config = dict(
    num_hidden_layers=16,
    hidden_size=256,
    n_experts=16,
    experts_per_token=2,
    d_expert=192,
    d_shared_expert=0,
    hidden_act='swiglu',
    moe_layers=[1, 3, 5, 7, 9, 11, 13, 15],
    router_score='sigmoid',
    normalize_top_k=True,
    routed_scale=1.0,
    balance_loss=0.000133,
    balance_bias=True,
    init_std_router=0.0166,
    lr_router=0.00037,
    vocab_size=21690,
    norm='rmsnorm',
    norm_eps=1e-05,
    tie_word_embeddings=True,
    optimizer='muon',
    learning_rate=0.0121,
    beta1=0.9,
    batch_tokens=[32768, 65536, 131072, 262144],
    max_seq_len=512,
    train_tokens=275500000,
    max_steps=7195,
    dataset='wikipedia_en',
)
Below are experts of layer 7 (counted from 0) of a mixture-of-experts language model. Rows are named router (the router's row for the expert), gate (a neuron's input weights, with its number), up (a neuron's input weights, with its number) and show model dimensions 128-255. Each number is 128 + 24 x the weight over its row's rms, rounded and kept within 0 to 255. Numbers have three digits each.
After each expert's rows: "gets" lists some tokens that make up at least twice as much of what it gets as of all text. This comes from a sample of Wikipedia text that the model never trained on. Tokens count by the router's weight.

# expert 14
router:130170131108132127128123112122068164177123130142148106175100133160147106120126159133161118121153129125124121124122119123143146165132149112099118088147128121149143085101127177144134131102119151127096136097107107112101112106169116114107154156084152119107120099108109101135113159096155123134076079135094093130074099134155146100154121104102147145098077193145173150161103115130160126157122
gate0:173143084085154135102106114132129134141143187136139163103164163143110140109148152129113140119129086116126104164155072075123113137123117175093125117112122153134099134116158162173175164125128121110161135072118157142112093096154083121105095112134126156137074132103067128116125171131084106153109118134167157101145174112185163167153114115104180131090103139118120149099163123158140151153138
up0:158152099156149127116111113159165115160143129159072150121110098166149180127142148101072122132136114177153114116123054123133129087114128107124108145121130098136160113143142132139141130137147060158127130107181112163105125097122139109143072145088108130140100114100112100134163115088137116145168101103146126104143165153176108108106172134152107098141114140117108126154130150135100152124130
gate1:146130131103158079140152124124098101140089126168108155131119078115154112113138166121111157159116161232125130150136089066127133121122071139135146137104101126139117129116115124169134128123098099113132105075121133158132137160113102140145155114119135154131142141137102114121159134160101144157124130109148084132111101126132118134140163098067161104124130131140142139164137151151146106141105
up1:093132130114107187161129105165127117127151099160126123178134085115135123113132162111151108114096169176110135137139119134095113149126079057113141129113135092129150165134129135179131153162107114119137118140158127136108091117142146155114089095100141124101150137136135133143146108098073149150142125135141152138129109106146116104150148140128155131141103113168130125170148095166165141145099
gets: ".", ":", " |", ";", ",", "s."

# expert 0
router:151187125136130123141174098121091096180135157138120121175128121167170113121121147179105087085106122131126122167129098136151129079133130093144116130111115156126132116132136153162101138115127111154131176078107077105094130117125138100109121126127139106083090117142108106144121144114143113157138076173118109139104127135132098128131114136123143156103148136131146103114124152135133074134094
gate0:158115113123160112104122105160117129122057155111132157116096139167155143137138151138123122131122127119131103146125124139170088096135108195110124155119118126091161143140127127118161132123152177172104153101170135102144172109106100140141146106138092085128114154114109140086173146079113090120125092163110151190120119156144137152139097143158098142125156097131151104102125127133152111135149
up0:150093146131122140083107118109118124141126133131105127115099112131114128156067142070158137119115111160106150102145119136173093091142143141109073127148152128088114119108117143122102108150129124139135132101159116136130133135157146172178126145156087060160132116135174098081125117103153122118176123118138122145104130155127125147158149144116149130138088131151147088129129123115169119171090
gate1:170148135148107100125162161125142152161163154133118133137115152110153104105119109136099104109128117148080120106163090092124129164140120129142194155134177162121126111133151086164128147122117110126115125095160130112117116115110107160102129107129141141141128093169125156130122175094093111161140051115096081097147114147105147077142125137140142124098161114126111082117109126144114113121118
up1:149149125168098110148147090118138110132141160135120144095120143131155167173148139144158125120162086102112124178144125129120096123110130140152126149141153174114072136163154094104093124168146075129120127085111139086137130086154113109123092114091127149064126078113115120170106128123125129125114120142100124123106137167194118134161101104113146097154133149127081139168131125149097148174108
gets: " the", "t", " first", " born", " second", "ins"

# expert 11
router:173144113098122114093093103144097141168094120094155120138120117120132133098132084146148084117143102114121103110120090121130133094140128125140109079104143150176098080112168164125116158136142132120118140083099114096086161115170107129094147155095156108154089142121104149140126157141141146161094081156118132158042112113103158151156107178147152149077113148132175106141145118120128066110127
gate0:126102112167153130150092125122139152110084133136111146144120118140067119100165116130131082128125141131133108092098098144127148113151141128109146112129091139146149106102099089101143125123174181091179128085106176134145122102128105108106153131173166139143168146144174139105087095094153137128174128151180127150097148118137159122103130123131161171134128102186118102096123155132142134146106
up0:148129116117114088119090130136150124144112093132139147132126160142139132132121115139152155143121155111122110118071103099098074142145102144120117127119134174147126126106147112108117122114113118110171108154135138137155089142147148103102126140193107147101133121156100115131132156158103142155141144122157156090171151146124124114130174081105138128145109143182130162134105099089085172143131
gate1:126124130169149135177155119117108150125159131152136103134153149068143142125163116135104148142151085136153092143143101161164127107138115089157143075126107154126139088124101142123104125155098122176134099151134144161145140102143073067143131093179092138098136106119137107143141139152090114173111100143189130139099132126108096115141114126080150161152118136093105157147152125156146125129139
up1:108133157092105092064100138173089112136112115076166123147124124170109140103151105117116087118118116154113090142105102085077114133120098172141132147099145100165163143123128133132142131135124099138131143127103092099138114122136173122111122140108161115140157116134147128157115142123106173144123132136110083156139152110157146151071127114164075112140123139131099142117137133106123136154162
gets: " |", " ", " 0", ")", " 1", " 2"

# expert 7
router:159185129146123123125117112120137122132100145134130108196089130144149119095134171129118086132127107124125089136134104130137133137127124158123085123160166104093119095081106146156135132158121142130139166094115153086094168059163140138114134129109185116114110129096102147132112155114155146139120112180107137126114126106122128131146111144117140142079091138124149122126087161131153141159111
gate0:154082119117155162151109108125105115116141106139084110103120110143116144090133136099111094137103139089111099120173136147094114142101134105125169150156132128117104098162151090134147119127141139112073144134129092129084115126117110171137090128185105134149180091096151117094110111150136137160130134137125100160170111145150150149117134141105167113125144126131166165134132124127142132113135
up0:093109130140163127107120137106147128183163103134136138126131119094108109113134156099108155108126132100102178135124128133145140147148148185104094188150137067126145128165165122111139123144126122117155103150142114157128129160113203124111125166151120156147157143139111121184117121106145091158158110122127131124100124111152179085161120103089108159108132093148096114117082089114158139119148
gate1:158136099151102106152125116140143115106142122113107160160102093127099089117111107125101079148143156125139143129143104127114072140134128118099123159162101160128080132116127145160161118111136141134120138121078153154115171077095159182127098155193158111140135107091138153147141128141122105150121098149081139124133127158114135154120104121189132142111137090134111160141126161135144115137091
up1:132104124133095082127097123097112165145117169144081172082113102132126114111101120117097108136132111152163135101120102143143165156148115139093127120101131128104109111135132134115165121108121151139163152099147133135141138116094141135082125114109108141158134163118145160113107118127122131155123118134094104141151179157133142123108130097102139148070102118102115118087133179124127151131116
gets: " the", " a", " that", " an", " The", " his"

# expert 4
router:153157126085134106127140101069121165131154134134173111151138126119138100112107108125180095095144106094147132130126114114122125119147105129117093156107130105131115083107125135080092179158138117112075138087141121110111114087146133086097135156066132134105107117104086170089148137126173134095132112179106148118113102094089117103155097151120137155084123151121133127146144108094145163162150
gate0:142152144124131151072175110126162141125141149105137157096115092144132128101115148120121149104170177099099148084124084138162161124120122142157111151115083117131140092114113166089097152079113116134137122130135138088142154109149109136098084126153161099118140113051127113122103122110133147123149119141132107120138150151135096105135149140104074138130139129122140117142115177117150102148149
up0:167134120150154145108124115161152132128156153134124179140114149133174154096137122108124127124158136113099135130154136136128100161130174149122102105102108122104127085155112151117164081118101106088083117138142121088139101110140111128134128081145138067121101123143119154143138103130107133096161112122137101089121173113133134096162146135100141142128157113164120133135116126159105182144095
gate1:171123095046175095122089086121092130136085151108124159142107121119140163115130102124133165152115094128165143132152127138149082123139115119163105150132140152137106123149166146128109123158156114104093143109131148133117151105133149119126180162082105148124116133139084109076132147123170145088107134148111097159152090082138099125141140103157137139144102156107108155155131111101114084152139
up1:090127092133195083141094108166141106163094154075133127133115121122131137106177160120141128121117167125139125095096083173085084145151119123132117155118178164166130138161156148141100152135130120079148111129098133148161122111158114107116130152071115143153148152105109121125123105146135098127088154132149140142121120078143103132132133154111139105147108121157145120157183106166131079123154
gets: "-", "|", " The", " In", " He", "="

# expert 15
router:163162097120106122153116109111123118121126108079149119160107146112142138069130098149118111163118127148083141118127126101142164117119131131091123122117144148124142090115154130142111160143188093133116119104139098131135128095173119094157160148095162150136118103116072117129145142129119113095125124166154170172118097129156136107098100176100158141075128167125140101163135139151152151117096
gate0:105150144118103154114109135104136121164116115140151113115135121129079157090126073118128124151166143140129147090153136173162163129119131110105103145145130140148140122128119105159163110087153141110128147074178119129120146088108092135124110139137142108124137140142108100137150128090162131146095145139153199175147089143137126094112101140149108130114098143120153145130150143120121084109077
up0:089152127170120113099092149159116142130112124113089087132152151103145151139102106113133125107129134132146088125174108144091085129156121112130141120123114139093100129131137106125151147138115093135099124144161098085157137117144081094167111122135149124130147176122106132115163151145106128086121153159136139167133094094128122109132106149132157143102102119125140063132101131068117186111096
gate1:153144129120134136162104132095132097162114154114103103137133108139132151104127112129137109147124130157178129113138182146105142139132152065134109115079120134145049116121156099154100104153165140151123130151145164094105123111112112102145111151130146182151136128124133087133149089113142097152179140152146103173125080125118117124147124114120158152183123134135132163148106075147159078122144
up1:159160157136139131126170143090152112129131170145111144126144107129110184104162142120155111119138118172138101122145118114164154099145179129130120161122131113097125083166152125122127109128127134098173106101108182152130115152148111149129143089156117142147126161102117118149163129168120122084146126145108093148117141105128135132085117119122103154147132143106123103146153137110127177128185
gets: "\n", "-", "|", " ", "===", "="

# expert 9
router:157125120126144127116103112114156160132089127137113090158148118117138099096130102126136084138145104109078108139118104144123150126116124125088111123117124129148122077135167140070104142106157107152114182089125100112087121119150104098125109113096175102143087092108100131107210184140138078120120128147123125121124112145107147119148118158137146142076097144118112124132147131092138123124136
gate0:126103103145117118070128148116127083104139130139121090165096109121106099067162126136134143149118114144085144166142146147151160120146164114127095163141127123143142162159138151133151154130148178142141123143120073084104074138100120114157184190093119143128123107154124112164164146131131119160180116111124117125102152086096166128173150125083088105099127115108148132137146109102144097113148
up0:148105146148119126169170123162113137133151139183136131104075150149102116130094120094091130152105119166125140119160123120095085104115109121135123127136114143101132117071120082133115132134119171098146111151075097148193134141142108123112075174161147171182139131103109152103137155140109113142077128128149122157156104112111128143108155130085084129138143165127118104133130138129099180071070
gate1:136167073186144080133128087098140108094103134101155062132123101089162127140144070168137111107147128115164115143157119090157170123128135151119116096165132142122106127128142132092123114130157140151139156120132179128150132130135126097106110157167136087134086118153106122149106179150125131144103112123137154174092145081077147152165157134117093110074130113126111148135148147107104128079165
up1:130172140171101119174152124104105107101148142132172162117111109172141152102151135167128108144120145169123154097148096094135169087139106142098149113113136142114138123150120114091103135095121107110134133129148201096170149131099098127122148104127110127105127111123126120154126082132130126125100128129105124116143103093104169145158116148115093141094082106112122106180131142091130136110113
gets: " of", " in", " by", " at", " from", " on"

# expert 8
router:168166131126104138120094063117061125172110155117118089158106128091144097152147150150125123153158163097117111163159135106149127119132133111118124136132139133120123094134163136140112149123120137131092097117123091133084127092139143165119114127106121096106102101131076164138107145128154124123119109164099142140081092126113116095119144132127114177081118099165141127125125152157129104197128
gate0:090135185123134137107154150086095189152104091152127093121135134120197108112123140144132074096113146095126167172105161126122151110136127144145123108113094142128116123135181142137185128169183136134132130114126093127146139121078137119157138139152098120111145145158154109124097104130133118107101159138101131193115110176134144162141131102162084142156157121112162116158115118100110124138136
up0:126134105158100138159096064152135098121130113140134113092126159138076162126187134118126163143155131148103125124137134099092129141124140134126151164137149089136121109133093126128116123139100164147139113136126175132151154072187073139105096140129164148086132101131129089115136143159118115146138107113182139132161148134134137148160104118145140112101115162131109111176144089131142076117170
gate1:107138095135145095120139086120148068139152131110140089096180097123135178133126121123105119151194136169154106161136096067108106125158139131110153093125102178130135131098139113142138121115116099149152137115138132160150100106121065148104125134180130143150135076131124134109114159116141098151136115134137135095091133109150134070138100082101158097109096100136126108128159166138132097153122
up1:172163115170123119108118143132126105127102103146099112126137076140169112101139119098113112115109103118131160118164107136129131095113105120104121156114168124119133133119106173089115176133108194123121134135125175120170118138126131166071172099139156131119109094152124114137106120145133159111137115096133134127111137129112182185134143142099129141159091182114106152129123121108131120141126
gets: " and", " to", " was", " for", " is", " as"